{"d_model": 192, "d_expert": 64, "moe_layers": [0, 1, 2, 3, 4, 5, 6, 7, 8], "normalize_top_k": true, "lr_router": 0.000689, "optimizer": "muon_variant", "lr": 0.0112, "grad_clip": 1.0, "batch_tokens": [65536, 131072]}
Below are experts of layer 5 (counted from 0) of a mixture-of-experts language model. Rows are named router (the router's row for the expert) and show model dimensions 0-31. Each number is 128 + 32 x the weight over its row's rms, rounded and kept within 0 to 255.
After each expert's rows: a language model's description of what the expert responds to. This comes from a sample of Wikipedia text that the model never trained on.

# expert 40
router [ 93 120 108 107  88 179 136 140 144 178 126  70 106 166 116 147  55 134 170  93 119 111 158  53 107 130 136 135  30 130 160 160]
Description: Middle or final pieces of personal names, surnames and place names after short openings like Cl, Gl, Mc, e.g. Locke, Herbst.

# expert 21
router [ 89  71 118 114 160 150 166  96 144 135 156  97 107 142 121 134 139  82 117  99  87  98 192 112 119 143 140  73 100 145 113 176]
Description: Final pieces of country, city and personal names, such as Pan-ama, Urugu-ay, Belg-ium, Natal-ia, and whole country names like Canada.

# expert 39
router [ 98  79 161 121 110 123 155 117  97 174 159 141 132 101 110 127 142 101 134 123  74 140 167 151  93 156  76  85  71 150 177 141]
Description: Final suffix pieces of foreign, taxonomic or product names, such as -idae, -us, -et, -in, often in species lists or non-English names.

# expert 56
router [106  92 121 152 105 131 152 146 159 178 123  86 110 124 128 123 148 141  92 121 116 149  96 134 153 191 102 154 107 142 162 156]
Description: Middle and final pieces of derived abstract words, like aggreg-ator, agric-ult-ure, associ, social, -ional, -ial, and Brex-it.

# expert 28
router [155 152 101 127 109 129  94 102 170  94 137 128  82 119 159 129  90 127 174 150 122 106 134 138 118 118  57  78 137 144 115 167]
Description: Bare space tokens before numbers in dates, table cells and indented lists, e.g. August 2016, December 24, | 12:00.

# expert 15
router [ 93 101 130 168  90 145 125  95 155 169 105 126 136 139 107 143 141 126 165  87  60 130 148 153  88 152 123 141 116 107 147 149]
Description: Closing parentheses, closing quotation marks after song titles or speech, and plural or name-final endings such as -ers, -son, York.

# expert 27
router [140 113  79 171  74 150 121 116 155 120 119  88  62 145 110 128 154 115  74  84  79 141 120 148 139 159 123 120 109 113 127 187]
Description: Month names and digits inside dates and years, such as February 24, 19-8-9, November 10, plus "election" in results tables.

# expert 45
router [104 104 137 148  94 136  87  51 127 176  92  39  67  88 158  82  55 104 145 130  87 117 109 142 121 150 134 123 101 155 114 158]
Description: Prepositions, "to", negation and modals after verbs or participles, such as to, on, from, not, would, against.

# expert 49
router [ 90 162  97 114  71 137 163 112 148 148 123 133 113 137 183  85 109 147 113 146 137 102 179 119 127 127 130 110 101 118  80  83]
Description: Word pieces following an initial H, Ch or B, as in Chatham, Hair, Hunter, Hickiwan, plus words like Big, How, Bob.

# expert 58
router [154  97 157 131  98 220 175  76 126 127 129 133  91 102 130  62 121 142  91 107  97 133 180 107 118 167  55 115 141 164 126 189]
Description: Pipe separators between table cells, plus semicolons, colons and dashes in score lines and stat tables, e.g. | Attendance, Larne:.

# expert 11
router [184 107 124 175  70 133 163  73  94 161 105 124  90  65 146  63 166 129  95 138  81 101 171 100 135 148  58 128  73 118 104 134]
Description: Structural tokens in article openings and infobox lines: the semicolon before born, equals signs, newlines, pipes, and words like footballer, politician, born.

# expert 16
router [119 145 105 153  72 100  94  44 122 166 111 102 103 131 113 107  97 138 153 105 107 131 125 151 118 173  90 123 130 136 124 178]
Description: Individual digits inside numbers in table cells of stats, votes and scores, plus column words like Votes and Goals.

# expert 43
router [149  77 143  72 116 171 111  85 165 168 166  91 106  85 171 144 128 141 124  89 102 107 146 103 120 143 101 145 124  83 153 100]
Description: Early pieces of ordinary lowercase words, often after m or n, such as arr, man, hel, vis, maint-, stud-, appl-.

# expert 18
router [ 91 103 150 142 100 142 155 151 147 137 135  71  90  96 170 129 121 167 111 128 100  95 164 121 109 147 112 130 140 195 150 151]
Description: Determiners starting noun phrases, such as the, a, his, their, its, plus possessive 's and the ory of two-story.

# expert 63
router [155 137 159  99 148 155 108  93 148 185 112  93  73 105 153   6 126 150  80 124  56 137 151 117  89 105 126 142 135 134  96 115]
Description: Opening consonant pieces of a word split by the tokenizer, such as f, w, st, sh, sc, and hyphens inside codes.

# expert 2
router [ 95 122 132 145 154 162 107 113  96 157 152  90 146 159 179 128  99 144 115  97 102 124 205 121  79 126 117 146 113 155 109 130]
Description: Final pieces of person and role nouns, often in biographies, like programmer, conductor, poet, showrunner, plus whole words like player, member, President.

# expert 9
router [114 103 122  89 105 124 195  70 156 137 141 124 117 101 154 129 104 113  82 139  84 141 127 142  93 121  72 168 152 171 140 137]
Description: Possessive pronouns, articles and subject pronouns in biographical prose, such as his, her, their, the, He, plus the possessive apostrophe and "ly" in Bollywood.

# expert 1
router [ 95 110 161 198 120 134 116 115 122 164 175 108  84 109 157  84 103 119 122 122  84 142 183  79 137 176  95  76 128 122  92 120]
Description: Counting words and quantifiers after the or a, such as two, three, first, all, only, most, often in divided-into phrases.

# expert 52
router [144 113 151 120 129 119 135 107 126 185  84 113 119  85 128  92 145 143 127  98 104 127 136 168 163 118  98 131 121 123 137 178]
Description: Middle digits of years and seasons in tables, e.g. 2002–03, 1972, plus stems like pl, repl, expl, ext.

# expert 12
router [191 109 100 112 101 182 135  62 151 134 167  71 139 109 113 109 152 101 118 109  87 137 177 179 153  90  84 113  83 116 125 186]
Description: Digits in the middle or end of years and numbers, such as 19'7'8 and 198'7', plus name pieces like -am- in Miriam, Upham, Sam.

# expert 26
router [130  74 132 180 101 108 110 102 142 211 154 126  69 117 151 124  89 187 110  79 133 155 163 107 148 150 147 146 121 158 119 124]
Description: Commas, and, or, ampersands and semicolons joining list items, clauses, firm names like Jones & Jones, and number groups.

# expert 25
router [137 107 114  89 126 143 164 102 164 160  43 102 134  87 147  95 134 130  60 103 132 153 140  94 149  94  86 102 133 138 130 113]
Description: Possessive apostrophes (St Peter's, Turkey's), the final 0 in years like 2020, and title words such as World, Best, Annual.

# expert 47
router [112  52 113 178 139 201 121 123 105 154 135 118 127 151 132  88 190 131 117 161 130 151 138 136 148 194 150  76 123 139  90 106]
Description: Abstract noun endings ending a word, such as -ation, -ment, -ing, -ity, -ance, as in extortion, experience, development.

# expert 5
router [119  97 160 157  76 114 138 130 119 171  64  99 150 109 167 108 122 143 102 130  99 186 109 170 140 111 102 139 109 144 125 145]
Description: Ordinal suffixes after numbers and ordinal words, like 19th, 3rd, second, first, plus middle digits of years such as 1969, 2017.

# expert 50
router [145  75 106 125 119 149 111 104 165 174 103  89 145 148 166 132 115 173 107  72 123 123 153  91 100 159 103 153  86 143 166 163]
Description: Early pieces of proper names, often after a capital B or G, like B-ier-fest, B-ille, B-ry-an, Battle, and accented letters ñ, ü.

# expert 7
router [145  55 159 204  89 178 108 144 163 191 145  83 130 101 129 149 133 123 105  82 108 141 169  95 111 139  66 154 120 133 164 151]
Description: Mid- and end-of-word pieces in foreign proper names and places, especially Polish, Hungarian, Slavic ones, such as -ić, -burg, -ova, -ki.

# expert 10
router [143 105 144 113 141 185 150  87 147 171 105 148  42  79 112 155 165 100 155  69  81 114 153 130 136 161 105 143 109 154 115 131]
Description: Opening parentheses and brackets, slashes, hyphens and en dashes in names, codes, scores and formulas, e.g. (born, 1–1, Garrison/HQ.

# expert 34
router [113 139 173 153  79 113 115  84 166 180  99  84  87 117 146 145 121 161 120 150  69 142 194 114 100 120  50  85 120 101 103  81]
Description: Opening pieces of words such as app, out, ad, en, cons, and compass words East, West, South in place names.

# expert 32
router [ 96  69 109 123  96 147 121 123 140 193 139  79 111 120 138 166  82  87  92 140 104  95 152 141 119 134 113 175  98 156 157 234]
Description: Later pieces of place and foreign names, often vowel endings like Haw-ai-i, Olom-ou-c, -ville, -burg, plus countries and states like Spain, Texas.

# expert 30
router [106 111 146 126 103 131  80 116  96 177 175 139  72 132 156 107 133 133 109 124 120 168 122 127 170 158 105 138 133 153 122  95]
Description: Commas in places and numbers, the verbs was, is, were, been, and adverb endings like -ally, -ly in locally, directly.

# expert 14
router [149 142 135 110 138 184 135 105 127 137 149 135 129 115 115 127  75 110 145  85  57  87 180  90 133 142  73 118 133 149 127  90]
Description: Space-led capital letters beginning names or titles, like S in Sony, D in Duke, and opening quotation marks or parentheses in citations.

# expert 24
router [167 109  78  93 126 117 139 123 112 178 160  99 143 107  84 121 166  96 156  96 104 119 177 115 131 138  83  97  91 128 123  95]
Description: Mid-word syllable pieces in South Asian, Korean, Chinese and Filipino names and places, such as Mal, Raj, Kore, ung, ong.

# expert 35
router [ 92 135 170 135 127 182 104  52 153 176 110 136 130 120 128 110 150 133 139 154  84 104 133 144 131 141 119  86 126 137 147 102]
Description: Inner or final word pieces of foreign names and quoted titles, like T-age-buch, Yok-o-hama, Knuck-le, plus you, can, would, Love.

# expert 6
router [132 128 132 160 148 160 153 129 128 169 147  72 117 125 151 112  97 129 176  87 117 160 146 132 111 159  73 121  99 130 148 161]
Description: Word-initial pieces like pre, sub, Super, Mag, Im, and the prepositions as, in, by after verbs, mostly in film and TV text.

# expert 62
router [ 95 145 157 130 137 108 169  94 149 163  97 149  81 130 155  83 131 150 123 150 102 178 126 120 105 133 137 112 105 140 104 131]
Description: Second pieces after an initial D or c, like D-oc-uments, D-ix-on, ad-vent-ures, plus the leading 1 or 2 of years.

# expert 22
router [129 104 171 107 148 178 136 126 127 122 129  60 117 138 156  93 120 111 146  93  87 147 144  88 142 165  91  87  74 136 165 176]
Description: Prepositions such as in, of, on, for, by, from, usually after a verb or noun and before the, e.g. built in 1930.

# expert 29
router [173 129 184 167 124 170 105  50 105 121  99 117 104 128 153  67 115 147  82 140 118 134 171 130 108 125  75 169 103 162  80 155]
Description: Pipe separators between cells in data tables such as scores, votes, ratings and statistics, plus semicolons in record lists like NOM; LOSE.

# expert 36
router [ 91 132 145 179  71 133 154  89 105 124 111  95 140 120 148 145  84  98 123 153  58 130 152 126 120 135 102  72  99 119  91 178]
Description: Past-tense and participle endings and verbs after was/were, such as named, -ated, -ed, used, found, became, known.

# expert 42
router [ 92 101 121 113 147 207 124 110  77 181 141 105 127 139 146 114 143 190  92 133  84 176 142 143 141 126 116  81 128 132 111  98]
Description: Common nouns and noun endings, often followed by of, such as Battle, Kingdom, number, state, years, -ation, -ity.

# expert 59
router [165 115 119 122  97 178 148 136 167 155  92  90 113 133 137  90 119 127 132 118 114  92 124 124 145 150 100  97  85 127 155 183]
Description: Line breaks ending infobox fields, list items and table rows, especially after Personal details or taxonomy lines, plus Born and Website.

# expert 3
router [116  85 134 110 104 139 120  87 179 158 150 107  98 142 168 174 162 117 131 149 106 125  89 118 131 115 153 106 141 167 171 137]
Description: First word pieces of proper names and month names, often after a capital initial piece, such as Hil(ton), Mos(cow), May, Aug.

# expert 19
router [141 109 127 139 129 155 116  89 101 112 130  77 130 124 123 110 152 180 191 106 106 137 153 119 162 156 146 114 146 144 124 183]
Description: Middle syllables inside words and names, often after R or r, such as -is in Anis and jurisdictions, -os in radios, -iment.

# expert 37
router [158 126 154 176 128 164 145 113  90 178  87 101 115 141 162  96 117 169 154 164  93 154 111 122 139 136 110  90  88 139 144 173]
Description: Colons and dashes after labels or titles, like Star Trek: or Born:, plus Preceded, including, and pieces like -ad, Operation.

# expert 4
router [156 135 131 147  65 117 109 130 108  92 110 105 116  89 159 148  67 106 111 135  74 137 151 146  87 108  53  86 140 175 112 162]
Description: Word-internal pieces of learned or scientific words, often before -ic/-ology, such as histor, com, ateg, olog, and Eug in Eugene.

# expert 60
router [125 135 144 138  99 120 139  86 135 154 169 107  77 131 134  82 144 131 148 108  44 180 118 113 105 148 127 127  70 128 154 166]
Description: Digits opening or inside quantities, dates, page ranges and catalogue numbers, such as '3'400, 1'9',360, '4'79-48, '2'019.

# expert 8
router [105 120 137 133  74 211 131 144 141 155 140 110 111 119 153  96 115  88 164 113  83 107 138 117 142 170  88 109 104  89 169 135]
Description: Later pieces finishing ordinary English words after a consonant, like -ing, -ed, -age, -ver in opening, carriage, silver, plus colours white and black.

# expert 31
router [167  58 171 146  79 121 131 136 133 147  98 109  87 136 114 123 109 194 141  58  86 183 112 129 118 185  57  99  70 147 152 133]
Description: Digits and pieces in dates and ages inside infobox-style biography lists (Born:, Died:), plus word pieces after P, like Pott, Pony.

# expert 57
router [ 86 134 173 179 126 143 156  70 124 132 185 119  85 155 124 116  72 129 137  74 119 143 124 145 187 155 139  90 119 161 138 136]
Description: Word-internal "e" and short e-syllable pieces, such as ign-e-ous, Sp-e-ak, be, le, te, often in scientific or foreign names.

# expert 61
router [172  88 113 150 132 117 136  68 144 196 143 130 142  79 163 105 126 142 115 136 113 101 162 147 105 155  61 165  86  87 133 159]
Description: Letters inside Arabic, Spanish and Slavic names (Abdullah, Al-Taawoun, Antezana) and common first names like David, Mark, Jim.

# expert 23
router [109 132 105 103 120 127 143 116 106 170 176  67 165 161 114 109  84 142 152 151  98 164 175 105 108 152  85 151 124 144 127 151]
Description: First names and name-initial pieces, mostly English, such as John, David, Mc, Ed, Jack(ie), plus place-name starts like Fort.

# expert 33
router [100 145 116 147  92 139  89 108 132 199 144 157 114 103 138  92  76 161 110 101 106 133 153 118 140 139 143 157  60 175 124 124]
Description: Commas, "and", and forms of "be" or modal verbs continuing a clause, such as was, been, were, would, including.

# expert 48
router [107 127 140 105  78  98 104  81 151 145 125 113 108 133 152  88  78 140 133  94  77 164 122 153 128 122 150 126  86 146 125 145]
Description: First digits of years, scores and table cells, often after a space, bracket or pipe, such as '2'004, Bologna '2'-1, | '0' |.

# expert 51
router [144 150 133  75  96 194 131 115 163 142  98 140  93 126 119 146 103 125 113 117 105 156 144  77 122 219 103 121 128 157 188 123]
Description: Articles and counting words before noun phrases, such as a, an, several, six, plus "ri" in worried and "Pri" in Prize.

# expert 44
router [109 101 112 157  96 161 127 121 126 192 175  98 144 146 114 106 125 112 142 104  66  92 180 113  93 168  89 168  97 151 135 163]
Description: Pieces finishing personal names and surnames, like Delan-ey, Reev-es, Christop-her, Turn-er, and common first names John, David, Thomas.

# expert 41
router [120 146 186 150 124 184  82  79 154 138 104 109  98 140 124 121 113 166 126  65 129 138 180 127 107 156 135 197  87 134  99 133]
Description: Pipes and dashes opening new table rows or list items after line breaks, plus by in Preceded by, defeated, featured, include.

# expert 13
router [118 121 132  93 132 160 101 132 101 207 133 120  50 150 136 113 128 190 146  69 107 138 161 111 102 139 132 102 117 154 132 107]
Description: Commas, table pipes, parentheses, semicolons and dashes that close a phrase or list item, like ), ; — and |.

# expert 38
router [152 134 136 107  68 147 119 105 180 142 195 104  58 138 104 101  96 121  88  85  82 133 208 122 121 158 130 114  78 162 148 118]
Description: Digits inside multi-digit numbers, years, scores and amounts, like 2031, 93,000, $10.1 million, plus words century, million, six, eight.

# expert 53
router [120 122 211 139 123 158 157 125 149 131 135 152 101 106 141  75 162 130 126 143  60 183 131  94 132 184 156  84 131 135 140 157]
Description: United States, Mexico, Japan and similar country names, section == headings, and capital-letter pieces in acronyms and names like VVPAT, Vancouver.

# expert 17
router [155  99 110 118 123 164 111  93 165 160 112 108 112 117 146  49 100 124  98 123 125 148 158 146 106 118  75  72 141 144 123 168]
Description: The word of in phrases like one of and University of, plus short mid-word pieces like en, el, in (indigenous, enhancing).